{
  "num_hidden_layers": 10,
  "hidden_act": "squared_relu",
  "routed_scale": 1.0,
  "balance_loss": 0.00864,
  "init_std_router": 0.0157,
  "learning_rate": 0.00193,
  "beta2": 0.99,
  "dataset": "wikipedia_en"
}
Below are experts of layer 6 (counted from 0) of a mixture-of-experts language model. Rows are named router (the router's row for the expert), up (a neuron's input weights, with its number), down (a neuron's output weights, with its number) and show model dimensions 0-255. Each number is 500 + 50 x the weight over its row's rms, rounded and kept within 0 to 999. Numbers have three digits each.
After each expert's rows: a language model's description of what the expert responds to. This comes from a sample of Wikipedia text that the model never trained on.

# expert 8
router:545417583490582537504453466490620510501512496446473480451479472528456442508516474552633425529413506495570499500418495450552479486561522474471494461625611537559476549551593528504540503583491515444479537509512487491480441554439529546433506529432541538448552499484524503432455453444536502496530497477465753589516552532521502468429372434481545514590514494414467517495489534356519438524443510538522550511484561477447528511479414523500491548554496432513539455510427518505514513493495486492504527529497432486509516467497469508491582544477573552406510503584566578420513478533455497554468513490469513524552601468577482432477496495545606480591596488518500487477449427464527481434606428529491540507533534511549571490446578509509468476444520510434465522472521434421447507578437566
up1:584498500459553565488495554496519458530397544543518496547518464470608499472550456383466467435471618502545487501598533528500482440482597562519559510483410430579569473459516458535454537492474484596507569473497503440514513515582491488485491513508513538509539466433439432512462566459483465556427515485614502513513594424479514456588492586445476478488560495500476438502498535470484442429462485523419506478499469527503440497599405537463541432380504500500471480524524487467524527517511501605512473504478621520516531553501430463538501487441383452491531525441557454488469520597426547449554430460401505459504583445561656533433452518544506540535502565416471445452418520597472458526564466575490549505614528523482504525443477519498514487500470521496615485420579441442512490384441509
down1:587438566490501565466568625606573489452500512490542505495406513546543349504470453528479561586475503562483502486598591467421432551510478575548430482489580517539496503462533440555484505534460504550406414496450513506506528526523541423505405601456454514460482531434462493468436587522488554476495452593533501561462507448434496536629473474423494420559533463521561511390488477517465508551503453481525505564532512547565553480520511406328507536434510472517460525578531558507568526532461442491447567544555445493534554589408503510486465469504454508454530497519573491445516517501480534444407512422419498484496453501416478527432471480510532450509537481555537458503442391513546576507480461440496440552471507476468565531485569549446508361513487455536495470513508482553491441456484599
Description: Words between a determiner and its noun, like their, large, new, very, plus the second number in match scores such as 3–1.

# expert 20
router:508389560541465543383463415450435553524473540434450487502518494490484529495494540572567566392511535514573465562505427501436577537524471483576483460520538513545592428499541642507481466513469539522519415582525540462553476412437462463434520552543536502491486517495579376470471444458557532542484550437536416546462572494572545453490509436529411562534532477436509524510445465423470403500435500513515444461452516534463519544559498541553447443506457530548462561521455449487515501429442478456463567610419587598561496534540538514597635503470477601510471536391557542450538506493474431530355501545478482580446525508479560468531518510480495523518498466472537466485563507437560512552528386562492469550492519532472533476428437510611540542495525482488550425512534522473514480484479583
up1:456460533576523518488533531521607486421458563481535463438549487593509432421587399490493499544419447542566560459472477494522462462555569506429508539535461505521571477496519494541507582518487487481439444469434399487571544508485520522449548523516540482427558526388436434459508561373550513559523526528448498423487508507467446505467479501509572438525466421525439492437450522459507571456609471510498453508551451497478475505439482537426479570523534478452507560451459547546470551491542527468467514478478426527519552472503456465540563501497577494467518399401468491487535341482515459547582444555475525585526613438505509526420498548651594456494457580539463485387510461464487456562524527540594543489547539444425406539520483509491445490491539474538532598457454542424501546546628545
down1:488474593554529480509501437491492387417508568480505535543520548465461439468505460409536472426426535567522530483439433517493453554503550520489500506456501507531540490507516550409482534420448551510399510516457489503473556431467511435442503523511542485472535520455523381500501475554571511514494432523562474426438521448505475424550594495522545468489586492470378475433414509493494450460595488531519479375489424595417413547585533523590436545523658551512486616491475464496492502568542534443474508536484493473593496498572502444529501509449525487508423479489417481502442444496559404557489480460550530548539514472534485451518602569558485445401448455535518530467553523441437499539553537544486490469519466553387378454546539495563529548534494344477542422533512549438509512429505545
Description: Subject pronouns and connectives starting a clause before its verb, like he, she, who, which, but, and, plus surname pieces.

# expert 35
router:545499574549589539421430435461450491464546476503433557547500476532398519533429467472635410563421497424518481463395505429507463525432528443560562453625638559393509528522411542550462520548491493531447515563500547533525487539511494526524494468595489489564505522506449543521461489575548407510484536485457545509480506460394471472587579577482465473440463412486526459540486560442492496460550601503375479443437465525481513445598483463551514500493511495484528514438593463481442372534545507526534454495490465482407533406497462497500526485497560410505491495592591456484489492506526551552511525474522446509483431541516510544556459377532531524516504418499433402505462500433532512506567533518556485542493507437394435514490613547507508460434539560472477487472518516468475490458466602
up0:461499443468553557466589517481471501468580377466482491552505449548602476501538507500458422523527515548551532455517444432497513485440464470479484456523516427468525518431570399474536599527528385443503439424487489505471544547587588413484604452541521450469479530505483456472498449445492469466495414622440518541485540480522519623539374587460581537563520549510529407463429540521518466467461476576451500495399487402446476510555497513435504529561525519486497588473491487510453525500431549556553499516441414527521452574483494497463454528410569519468594486517466486661530479525478497533503440471438415475561489506505443626454474513483564405487495423540427517498429446502364565562576531454574532476482458427485486485572569490486542553462489459487505468524526489480544475503454506
down0:467424523440526411533459439417584428528430608455524567527569594475427486490577560615498559419426537534521499428481527468515485566556530556546473498471564568490525510508475488509495509433446470483500523460583536519605451374487571547508438519546522506475517512506549502516444496498437647436467542492554454524434459458619603429493470475540515536517490525466408577499459402475522494559504467458601458486511462569522527568432494490496539462462528475460555556450423495578478510409567464467479563431433612504548464511490615436514507499458432427437581462467470578500455559492539490555437516475532505553523467549449474377492543494489517503496462510542510489514431507443510523490422449532493498506432460606461527469470456497485515434594543496500519422541459478592404530545541508
Description: Words right after verbs and be-forms, such as well in as well as, him, up, time, and participles like moved, continued, considered, plus commas.

# expert 41
router:553352465438526639484492550536442484544498529593458505528505538546549522519449505466502511528433569594534452523423404567531460600477484577498499459588404430515558446542536437469483505504500493543488553566528489441431473466587448529444492472461467527469575486478561439424513454492513499529527583475498416559529540513443377507522563378482483441496530536422507553502456535501501485546465549543613510480466575357421490550461441462449537555523450486559525515504534449453453419530525436486487522450504458549519520424476514570516559458487502527590516504434445445378519535405493542496535571540468478446470498471479492531500420522450502443534489439482515464575481531509485530406447438566566460499488444537507537372507551536539550454464518374478521518529535577428467505562576546
up0:518477492495480529487488517449500502568453570612480501590426524476461497491419494453496543491407531504534512542521433510450374516471460477533489454437482471378562572494499576461452521398456475445514493471507473501527570557516515458494435443505473470540438522441370505472491527527411587486529466542511527526497511403538564454487526523471508483542642446486488445469511483497487529554502518505534397477508594497579476499499509487530370448551430494527509452512527413477464434482508587447504633494525476571341433433543409463450520548452544469470533590450576572535518548545469663523483552475520506507526516520459521476553581531479497482414430484445511492486471437472460472533483431427394493473509565521432497484529519527520526541454482447569378587545602499548417467520496491
down0:438521384472498508504511487448553495564473403478483476544518439540565464500494536433528471496425524503513485388534505494460518511527479430526522452462505465483513513538442494467426438514560490475397540444510526488410456512512478392454557421532481493516449414479561495462452496531491450563507455480498474487521494506552486521398538522536516502430367490557446444493561571534420510518471587548594568679472495563498463551512448528386597459519472418401502483657552452579573517553559474508422508545555526515523488535482526424471424529528540552429623532495575354513523555519554551498469489557560492592519524549460542575538433522465509490497482411509524456391499504480563532596471527530516521510500522458459457505542524534536589529434480444524408542465470417464476511504498483
Description: Periods ending sentences, especially before a new sentence or paragraph, plus section heading markers like == and ===, and ). or ".

# expert 54
router:555510506538467518448512526439553477573483544477422523474501513460468445516421574497516425500521534530473453554566470474514517517441518541460443526509534475408492455594538468473504498415562419466451562445507590505491499469539419481503495562552434553590413410571514523460597547498396477515533544497472555451503463551600580552496522475491502520546436379431527491524412506504449507548420486528525429498465485468500544521572492432415518489446512388458492483649566431468482448451510390475445559562495474485485513557497485501474484456506520475502593518537512450633504499444434384536496362498593550471536460538542525487540458493523457461529538503468412417461527529368456592476440615527546523555493530436486526483466479436582523525500560454520443431545514502609513474457455502
up0:616384451511517584437556502518479585437578517516515528482486522546462469528540459503548515571549583522549434608511481517367622551512458533472458507479523509489486443469506432507563477450442508584567441477518503562517395487504533521440467443465450515488473480434574530437587495454513491527515566445503415435430528482504629567533517462519535522457503576478502462457451479554507428497508567516388585500506548481538552500546458454520468556541480413515463576410433483486540406469503491527501455452524534523454390544472505508507489474616448503455568500474415557461517439531499467413430487481486509529486446517577505475432535434556538538443512441420515537492501429435588512541486545439506465520393464545536516419432440496549571531569384553497560587478540582449531545431498459
down0:507501511501503432612552498503471463501539456537552391497505571445446468500492479492462420441456480465438555491475540541522429541470500406536558533440497527461415568574429497444527540513498514450498577489504520395459447508510465544495519491464505426444447566503486530501458470561508479514443508477403521472499455448545412468526529500522500378507348528453488477503486462547488583530414476532434547519587429530511454429478485528571478411445509550478546466483592510508529407539487497475435449601403454517508517491489538506547457529427514578523414453495507479483559453388484494551405540462501515473417568486441589485608429537590564388444466489531492477428504489470458494549491489459414461645506539399492471480418471497416527497459508572539366448442571526528517509458487421
Description: Place names and the commas after them in birth or death lines, such as New York, California, University, Oxford, England.

# expert 37
router:582475505614405515430499428561529667442522421481525473477549529422507478338603511429521574487465528583424507452511530537551578515514556539593463420473511518486442442520506565548584557496484523559532546460525456435516501498447517477547590522467579470439516478557469569616536469492523516567421396453522507544588452432544519521523433542512454522563517464499514502445459501433506480576519505552479483478596572410442478544515500495447596520481526447475454502548458457464520561535571527453416617420500543473497575534487537469519556492492434537435510501418428523447550514518484565453490418551446492493513445538488464453576412512450545485444477532564498486524584576437546548510477458472579514494503471524485516549491514538494596462422504592521514553465524452459556506490475577
up1:484593407548448564511510447502423506574493461512504471450412547533567515446550586414456370528505453519497508535544470454521515481548490528513600476529419545561449474501514552507555555430486467403444468489481483519544417448523511453500450508476476470529477462482450491513465516516486520464464572478391424430521468458466494490445492557436585542646514479488452452530463474585392475514508467492512521507420514575541491431460424531459366544488533539506512472538521552488583455491475433650484418474478515438515537537593486474527569539519514460539528519530416543513440493435501596414431517552503464539521506480448593569522554484630468571572405399524551492517526508475495468540439541502466415544536469464607528551556452504546525568527490505436504411465550603569510502572508489
down1:431557441475441512460562601470426556382490526547535538490461458565512451435497510475514577529448603590523481523481390488508507531497585471467585545547462512478475504451483539510523426445455562537614478529444549447506515487495507500481454522558477461459561565488501363449532412476452490542586546462527422439485441558448491569433486452434517527489523516538556481485477545528583537529543433457466499414542515560504468498579561499360453538520504512528526492512483489452497464481549569469546465497403477588480509503535451548516607511418495465473539492443355492607507407514485457571578541520478442407498530483499539441518571494499488530494477548482539510540549464496387529459523516473508565522518430566565425590505538470509528528498478449482534335631448440483474455532476570
Description: Words and marks that join or end list items and titles, such as and between names, closing quotes, commas and table bars.

# expert 24
router:508541522402581454496495528384516471522431591519440533465530485509468537540527520526392547534521598535526449454553536397480580470571570383502498539511452484531484547464488530538478512540423475521524500450536466400577516455562568398457526470577447464491430438546524537595562447475505523431496528515456506493507507507436540606515435437556448495378463502560479427513473527523459420495457503462519516523460424616517460514467582549585485393514514458491546557475533509529406480530391462545548439547502619372490585481513454501451615575500454526519432538481511459511505524445552461481564465581489496460519447454430536508393503520605553467579533496471484571450510435440487487518554462384549485490529586446539467565504495510479484448484550450432544482483518498480523500540454515
up0:432408491486474562452521439505480420490418508469521482572642503520427439556468459482446512453405466544450586540503421555482490551375540416502541419519470537455459493548507520517543419559500556541477402495497454432426473455491493562429598482470497449386539443417494505452530602488545531463451494508555509455542522450475474471534546445487507473425417476533467509602587506542465582542628539444445482545499555515513519497540490579447518510574534505496627479613443476546528445502579499551541501528509570468496529531402506502542534539614434493477502514506507456433439567545533554472501457481557461528456450459461513633435578501577484394428494441508473508493483493520575472528541508482493517467537530557516443527556440556553484553492445429497533485396483473505450541457578551
down0:528504561536520543462475544476499467524643516440555419443555478521514436487521560524615463470530516412498523438449538496472498574482411485538511492560661521452441533522502478502525506563539661565505486539524505613423558509463516603515540535537544376538447573446546543571398558580547507517443473487486468466519449502542504565473469499486496625501550449541519531531484495512452542501480477539451513490458448521467395522574467454532529507425577483501577469546505490396508427446480573529555540549500457511496478515516510426494507495451525492562542493502505394423534493493561537581374500494466473617520485516511558465385484453548540522478494514501584532513513463531492508391484459458417486505501449576550534468490480555500434476567452462462508523398409463523495492471402621
Description: Role or relation nouns followed by of or a colon, such as father, member, head, part, author, according, often in infobox fields.

# expert 52
router:614494693568474480514430403548425581464432472469500450447516488552425490626414592489527508464522456512478527522488546582474537556504515436454465507459441577590509442542506632502495507476423504521503534538555605583468541395552522472513541481498562535455494535571469456486543516428448686570458488489553459509516447500548461475471561453508427475507522490499469487620509418508453460465503515492511418444476545476471544500534514560673401513528480495500456522444415472498515526482514500463492443489436448502502475437481563458540483498515471468479328512490453562449455544478545456497486530500522546504425452531493470489507515569526486532485504490488427466490562508477522471557484474623517496528498526551561532471508426512532539478537467464522552404510550522520490500418565422
up0:442361512496383462470579583521428507491515536501478490544515553492516500479601417545519586553507496566532512569456506511510509510544465561543560523445425519566435499589513541585477485621499473562556352489516533616479472508530488493512499401545481542466450452506481547492452493448418552460535492510500448493479402515548471481476447536504523499494487530657540517498547467520447511486593475480456549578481488480524494411559404535485493538458514586392537520510487547477479558524511455541525457513489525616427489442476509509550474572611488493475467539539427448506511497478481502544461495441543479590485530484501440507462420482490615402380505479452566484442482377562474466566509533518414562511551459598466504442420493588454506488516457474542525474424565525459555568492572551
down0:518524491462564498549455468468476496489500530510369493449481506479525440539583477457528528543492525536397451580496526540462528505510441506488429615526566486518537546493531395497475456458566490327430389524571547569396478532478444547480375558536410529485502543503501489508538472481514487470476471503488450507486555521570483566527401506493496568511503532572493526545517470473444524547468475532457423399465461526491506516540567469484430473360382503526486517568520458502514558491481511447571484559437492393522438563491438502564421502534514589446615533560499469424474552468475480585500537521454481531547494508484494395534516552560489424566454536450451520403421478499576486415527509529523556406422474583605454519513443516497489604558513555486610470465505485486465403510517509
Description: Pronouns they, we, You and surname-like endings such as -son, -er, -ner, frequent in taxonomic author citations like Faust, Gaertner.

# expert 4
router:474592452482589431563492560488495542549480510539500427427451461503481573589528470487485518470409534544556528502533455531498474565518511375512481477515513517461557562514544574496472562494482559466586572548496448464518495445575466472515380457431488532498514467558530508532569500511535551378504551532443663538526505521405477456492528513485496491522512554471542510488464459383597497509459445415500473486476494508560477445499594528556487370513438545589544473470476576446486502491520460469548534521501432578489456488456557423577532538419505489493561506481535467457533494469489433585483458492533608482604480488540486488500451526422435439589515518483528506478522490563577504501586451509373403473444492595413499448489357495492448500457487407458528543482518586481436518575507602
up0:439510478508440514455569507535511445552485558448496513502529542403575544526480434480479523517392584514565516512510456448431465504464433452449422596502398495551609542436522516491448601497582451524491423450459530501542532472475466520438495574463523393520493523497476440437514437549515458559512527464384547476509488457493605550451512395385490437500506560586458524454499504598468476536417533528483507549490505457460517506579482452483508530560517471465457516558567464634461487400556524486475479559559467511491476444427572495573546445567498539584419517495539474514447569523477483552511478432529462524461530466442517546514599432464443385512522508557399481371539408503451492481466439474492550498475492542440510539533516494528587479375559530584532565437481520540520498425579543
down0:496493496452492482456468420520505455496498488425437504398417401398456515587490479535611504539490583508515582452514542588524597422505536565566491469471535526579537503546422515537465526515549445521436458373512489500532520439426457550495517528541537528624603547482489474507528540559472523423455573510517491493497499468449513458444518482559419414451531486561525530504462419499451492440465546544680363363508449573431526460514582509585540495497500543482477510456526445511499448487418560514502474509471559452566512447493445529506518504486409527531501556538515552491551453508531480479459475515504404430540471569504456491438556422468469466490439485380467547462497534385470512500441491514508582553519524460492584443514471505487487423525455493607470530571453435545515478429587469
Description: Tokens that end a line, like bare line breaks, table-row closers and closing parentheses or colons before a line break, in lists and tables.

# expert 56
router:458519469514515494544493511528511502455502547458479516532421516617519483552532468483526503480599499431509600509569529490476521588510552454577549462448308483558562511504546522452542509505498480503384584513546519511539516480558522525417495509558509544539480578586583503532538544504452450533454519558508444553490532471579480486550531525456488408610519583487482525584547486545486510422515483496494463546480438532550471458477530498536528485513426565540507423417406554496501512641592403476432468424595544526509550480468535517525433475427497481427473534480451541551501542542552430554467502529475523523482466553576399567509438485404421557424478496595502461438505513576474531536415518544502442517462593487452497528517525477533402471567474532608501425445556508416460576454562403
up1:541513557510546585423454582571488522555397474475449420541510577452490442458449463410544492528429560541555442484483454506549423518493433540428567462496448494507545465511450461462473502576480366458545525500550530338502615532476472472477503454501396474476447473547502506540479504549573495529425493472506561404474485423439477576648565496454565469508516549528512468403481561555485480405504522525446535531469529452492512528531563450515494456531509492548483488546479500524481425490556476515467455448555494434532533582475501406491467522399559533582514509487499460606550428467514473483413479576517426513531505476498429531454414507452517500421557570499556553527496426457394529492610501480578477572476492430443443596494510497521538453436595532559479475536547453509424425445480450
down1:579460372495516582478597538441528432531465484498528500492506534515591481427488442522403451514519528554428535548563541471498496551552459488398526502499381485546533503542549496549542427502565513575461535546480585490469502524448560461457435500452490461505469507489458451503504504446513435477563456513421421435611563407498458512510523461477550476467507450445452575555485422543513499495426468506527537655494523492502551485437456440557527466461380527483532431563460468517488575551534500456530526572530514568558521332448477472527509508440459510464605493454487538499490539567564575552568550553652395507519433490491508486520535514534510442539482393541445538513514557497578566479465531465454501528582469501407552421419577501560484542500558510591508517456488435457480532548483435
Description: Opening quotation marks before song titles or quoted words, and word pieces inside non-English names, such as Japanese, Turkic or Korean.

# expert 38
router:407526437397540465570461528489517547474533523549564532460612606574451460608424511536525542523551480532580603567460517521513449487507475394473511550381492408520525560485476498485570486566448557554445544455446570511467534454524513538505555458491437517462563481546518484487489453500512589511508445442549451506426435496459489456528527516583505464439451514475562466532528512504449520449581590506548493571451529474620550510505494468578437567415461563367488455439422447453486499551554459471547523531530454603597456364550562473479420473502501505440379571528457550437510444498568480523529502447470503470434559429534456476510478538500559438430471432532499505538495456529514478430468450539537464404541519523542531438579535543463507512509404473535456469479519462511481546423583470
up0:508561302453472400510465474491524487585448425501397482527545488447587555527460531487487428502500461454436549528532464513375519453587529508503519352455446497495449540531522457476461463437530505527488537448440466442504520442466436488464546556478521580469497544434451544539436393463500530529443485499536585420425452450520508471615464467485553512598558464498434426441507448493500423524563478474483491497490606498560483450493580490474502538434583545550456465507578522491448550458588581445491544515562571380480544508554472565480452487464486425503442495473462512482526448456455521546437457444526402467463457543455540512478469552556485480454547575449546577514526570513532522443376500491599432566512519443526470508529498464486465583505514535390447482509549500532461535412488486
down0:574502621559421556397507556503346625544512464514460554460506452498466463578575580471491484526487562553477544566538426444590500422510504569439639519587542549408581477581500603499525458579562445531561529581478505405437521539508512517438469508495531466480464563495515487456501551534493457464599560543441506499494603558514458498498474489505522579509424496528517438519417439481440403496470501455548557522468426451525418445384545464560489512511535541571585528516454546504462526603523549494497498543486538506373472544510467499542505558525503482581533463522522552509492559534507484504487487541498526582503512453496531515516579547498499465493479557452565526459443464514440439479461496402477511492463399514563534606571463515500574570440521551450460493535546538450528587469492466
Description: Opening letters or short pieces of rare names, brands and technical terms, such as G, P, Br, Sp, especially after quotes or brackets.

# expert 53
router:519448546511510517569475470526373501507481461494483527539516457504401456625512528552503511457515533524433440563468509565461424550422469589449473516486547510473600476532521595502447540463484475495410605521462623567456478442559411517558484567513431553484407445582562504482447533505389512551469492427493491598487536578479447513467596451446511504577486497503423551508548459402390449490512482537566496455507522473574565515566510482665440502457427512454412532506449502448502451477485507434458497524461469536498484498431528446549526420416525506503488583463457552550464492584466431526397486477473579599480470513512538540486512534504474527470512528488506372483486472444514532594507432488482490459510468513596500482438376438527591522522496471528554463490494586511514470433541450
up1:504518514454492550480576507495530469464477471433448585542520582488411488508545409382508526525394526438655446500441381451507397510427426415528554481564482482514520465477474428476539513416500431526540509433459507502503435563552489479491476491519419437442500456471498492537483535506426544467532579432505555467455635390557518542485488499508530524432494550553637501428512543525440476453436557541479524475524543435512560583510526467452510568586492462481444536490528569477528487504555492497539531507481499494491390488511440482477523447484496487583569549452490562492555512553443523494484468445615510489516548446466414462550552422454532531459484445512472452522502405472469460479561552406487500457462450472440414495428575565507555500441446506644444587433449478448451488534510409
down1:564550607568574579469451502556544586469547574449416512507450475437466397459552537552515485477538476532478462529485516593422401481520600504498537501505465455431531452517456552438558535491476514485540497546474508528550498533500550539531550450445448467444488517556475386493494527526628464639517449526539428504428530475552498471621602476431508491474382526518417545508514419472457450572506483487496547530421455520573486513547498480481494539469441480546518502537527459478499623474444442453481521543508519464525392526481479574490509553452464422521461600532489587474533436658597434477437459492522569494545549523515521492418470426450442508456480514525484544466552575431419496520485445540473487507530499470410506516531477459544524448539582449548597452612525532550528492447562516
Description: Words and pieces in proper names of places and institutions, such as Street, County, Island, College, California, and suffixes like ville, ton.

# expert 63
router:457524555552473454451571425445524549489532509473562535518518536342553490553459481492480432541503457484499469470507546524540524511430426424473450682500535453473498574495474617414504455436571529505450552469398447543531496419564358503457541512558411494546392449523529517513494508560478511532456556449391535502531494504509582452403575473500469499466501465522500552446503510497464538492491489541593422469497610474502613488536550430567437500466462462448551501488538483441544515463488412420491461565523560557432422516535463490531499484557476528548524492531526466517448570562439499569600415418498497521597538513418476507528501587501497499587504547485424445511543392510478534483452505438552494477491604452513491535487512420482447532461536397509512556538441498558493504523484418
up0:536431484560438506465543589491497544583561517555418462485448502461549459476524513492582482502470356583546508573528645484510471455485536536510456490531531479441560491463545473585536521534500562618596442455432401545542550474409582426497459472448508490477509493480490537439457411526560520576436516473498439497514554509581525442476457466492502480511580522492458460483451493501488560508432444464426529504533591511465556560503432396432484573534485571535453476537541566505488517501465461556492545555507489441559530572532417558535489551556446450465578486531456449513404529555482471449457565454533521445567545430434548409599559567466389493471461535496519519440492539550472542505513487422427475639514485504405567477455593474517472517479550525486528554569562495497414542477589544
down0:491473509495427500418462533536439506505413463491365490550458440520486475451434508453575486539459522472466539548540517389485464543523449436560510501517491471485491476412585509568509615438519489434510424529499549555515483444457395461533462477502540527467517454404490523385439536468495483485527548615532461472538411457515546512567538501519489545473564485516562572550533492427506506504484336421423494468478490476549487431440516409488423544476462456465387582505517484489465478468498455508470472422441522510484446508483467493532533641512476425598539415525474578480480611571468437520533476552553476526585500533499529543451527618489545477502571599482463450462632514510475521509596463463523540463465504525598506474464508502538520599561470507497546533474482400455460412425434505
Description: Words in education and institution names, such as University, College, School, Bachelor of Arts, degree, BSc, Institute, Museum.

# expert 27
router:508458486485564552440550471473600466506462494401540502465481480454569465453520457531545504523524446508470449417467462448568505456522487474502554481558585510426588488440552595537527414501453587527459452527530530501519547524432513490554444513507528509568546531398458474483502516445450481465556584462538581545478530525563547522540433449468459526553462547575427477495572513373539469471531464542485477522461479465392519556511448438475558486435512461582510519569674430494494538458482500477534469502549398511491586459506461446450580475583510559515520467585492449499546455462542512457484455442438433524502523486474459416527442498627564507480464443590530537567425542519481408530563486444544458588548585448535487459463546412466363471458545481395459504576553424465508573535483558
up5:512517464554523477522546470561432415453446489605547475481504524500466544563493477456515500438461419414533479491590468513467527482549474540507537478461517576481501467504477444481419501506432529574566471503453466494371507465397491455518584530523577516581512453379573504482562470550506445459595478487564518486469414600511530512483435512483506551494479497436567565557526501471493503471503421440507517517563453387515576482518487477508474519494545605492444516522530507432593490490497429449560512534509495552512466427515608497566519576570443548554565409503477472481498481420519432604512540541336538548451519504498531431508485527515495564542368442437463475596500568587453574548562456543454430540465548506459535459527491481557516556551491418457619471412572505461598520533441538
down5:451469495503478533390548484508506418524427571498481499557545543518485476537553521570527429613488560427479517462472486504481519536491470464494627550563468586535472449443511478564567526455458451540448490564516469400446537489521485479526521502571434511584554498545422540472593544545591520499496414465409528509484492480491410491607470533448542480536462451519522424551478461500529509501548587570429514350476460579451431438475478547545522557453546463500607511461595563507515541468507603531502405494623456445411542470532451503461493511420539527415567593492503422553465499561520498506536513482495453509433513489507488513506497547535521460572501510499459435435494507559460439418484647497533550474428532457560519556459575441455525529522516434503561527451509435468395547472376517
Description: Ordinal and quantity words after the, such as first, fifth, seventh, one, some, plus commas within dates like September 24, 2002.

# expert 18
router:508387626557462559505314383490579471501510523478558476466459447523353522589450516506483504477447493427493499484442475558558413513453515483511476412532563563478487407524465601528560500438460551530455554464432549513468465416474521574554485481467503494542463531533467544585523484534434604463553515484586637520453518578510466539448486487512565512455523523466553562510470489493554486533466466500563512396486537477480493491466523560639476517570543468563512541476510445500525441527470412451489438520382545483544499419488512464498480503492571409449367516507536492436468451509480498560579551550478470493504518524374517451445479453537462569533467509573455493608521520506494385548574523539522489543594527510519479551457466431518501511437491460460487536484554545492497518493482453
up0:538515469484437464512470578505450547437517512557520458560523474464491414457494542533521519468512449441450507520525497519507489525533595571515530580499463511425510517529446497548479420459486440547479504531470539435434394494431493486538547464355432589506500502425522454516465581503523532409530523474481468545505483452460494559552508538530524521452460436522476463465567479502539541554442456504514423513543418450518517580493567452540483579469503537401437463507422455471576447616522503542514447449474581607503607545590496427611480433426573464584499428502535532473550557547401512608490560431417513545436471545527503607494546534442519568544437583424464482498472540531401501535428521563454538435490490431508424399523561428535416463452518586453533424457500534459460461450545515
down0:583573486561479411591489461562446585454524461445534497585493571491470517510480534411514604527451510568497464547567538591512500470516490459449500576484566441479568450474543619520559558564518533480466526437563395539545492562458484571456479402575439490454450498581468573489542482437630495584512459515482403463526489525489528429442496504522507445496517558563442447537540477498530501459444573494566513410472571440458504444374507501424571544523573549511590515495430459452514531487480483515424606440495469458444470534496507498420488572577529504574547496555450518550457441530414477574472475515559610449506527580468554474428522499471511517473565516474533540499484580608399479481499538478482474539413547516545546516453466487484458517556497430469515425540452464550507525496592585
Description: Plural nouns and noun endings that close a noun phrase, such as people, children, nations, factors, plus pronouns they, there.

# expert 19
router:514504575455505508480441562597489542529526518450485481501599531492474466573402549468487496607479489536596545591454570505504483580456530392426538584476473466515504520526521510481600472535436548483551489525519491442468585499580486540528599474416438538482486501586605448514524533442463532470496552516531386589510515576463462540519591494553504551469472528509579539515477453441518493480537526425616509478478555455615600494529505462691482547533448497522550586370397548511457449452535456552539538511436477494501501431496533478473422583581457505484409516537452481474434548533528472533490466488436555504465554502526461540470543501460467554449441463510515522529601498457600447488460490522506427507516429587541558420553397489499472495532456467559503500472576471495536483471530470
up27:442524507511418441523483500494538499555525469442467491493472540523498455531462510492532540523519519516546563505605521497500461436503506484450507478438531588457567433440487579478552532520610484550483539523478462457567481600496581503620436528513452470477516482506519417518453525544520533587570570528452458415539507532555500434444388480479499469538617419468477523438623517442509516550459516421511564508489535469491433479512483622481478510576493620496554444466498491492487502551438539540473483417545487540481537525450462407390558485479557423469444519460521492638477570502492531488410459501526430515584507501531494484430385467546483531478529500464504372423475491457559482567502422514584551463484527560520543397574524407443576528474481508588516379446491536440501453441379469
down27:536458526522433519440464552539439555533575387433485477506608515480424488534482565477459430578555452487506565488455597481406416464452556525439440483533505547647478430470600541519460545497468516522470503598533535577518459490455442547523507534436566546617544562540485498503487558555488484464532510507394464579496442519505514523522574539548423470465519499396481537485441518494475501509515502557501397564493547511546616435447593477568450495514487515499469407484503530476508469489503422463502380534549594454553467456485514538543472525447543483484496469469495528498449401501472383470530440498500566567400485603558553504452418418460508430480485549468556588440578562517406512479476475496361491470499491469552497487515379486481482487545553510483527455511524446479475409446502513
Description: Letters and short pieces inside chemical names, abbreviations and technical terms, such as propox-y, alpha, MCA, G-protein, DiPT.

# expert 50
router:542533428485532608416466472431403561484428458557414543530561513489519467443479428455589511462378588455472564430539483473533511442554506487592428482565596491494462536498459551482531474458431506537447506458572508446487499558439476578489532526487422500499447471442570466569593425501516455517544484503508574530483522438471605510496454462472435413465465372432452641607478559581494558580484433587447508484487463462438516539523447465421592482397507472465515502571520393488509473566524454484549494529482518536546526470582504549595487412557513395541536553423575547496557576439463462500479477465446506498501491523535520501543440471550496477502465440485498483531578539478584518418466527524556491545565518542399490517482555464543514534490541498478503447541437513568538494549483568
up0:458543400542418492483445508461586457561489479575403487561508544458511511496486553381481473489500474520528501678574552451538510557389485529458479526472529429465436513634554474426536529591573371515537511498446555555507545456520434517559472490551491558492515440483496471441583487437435475522541496444491542495607503563594537517461516489498554519541494500491382432418590483505495491531430513521442407483513538486484456489515533465508490437527535516554497477494548499528408474421560464524337487533500560480457541526470470461476522461482540512402575527510449493634473394554496546497473408509594551532523462559474539512475553506566459373437625525377504507507422471456447541503465533475465562466492516516467504491547461459562512492518494517533471469532510540540495518446479504
down0:494508476433496516492515516471521438497516502555505521516452532454500477522437484654494471477514446447526545526488488506519597541569459479489588397540481636488580428465510528441604582516531493569463472528427570556468571544555516469499354585509586543524506525474502594446426491500533500445586444437468572505430533586529426444553612474476556507574495558455518454516540440469537568461488574526571462475426488542540446500573442427502432495523539518397526532552501446444519414536449469546452500612479478559450597484552472577437413518466534491485463392493418500448501539508589471496493515499543452520453574519421466478511462552527558357494544514470509527430464499494542491548457529457409431516530508522524487451557444525498497494484517528569518563474398489481484422422535460
Description: Commas after a person's or place name before an appositive or who, also sentence-final periods and heading-closing marks like ===.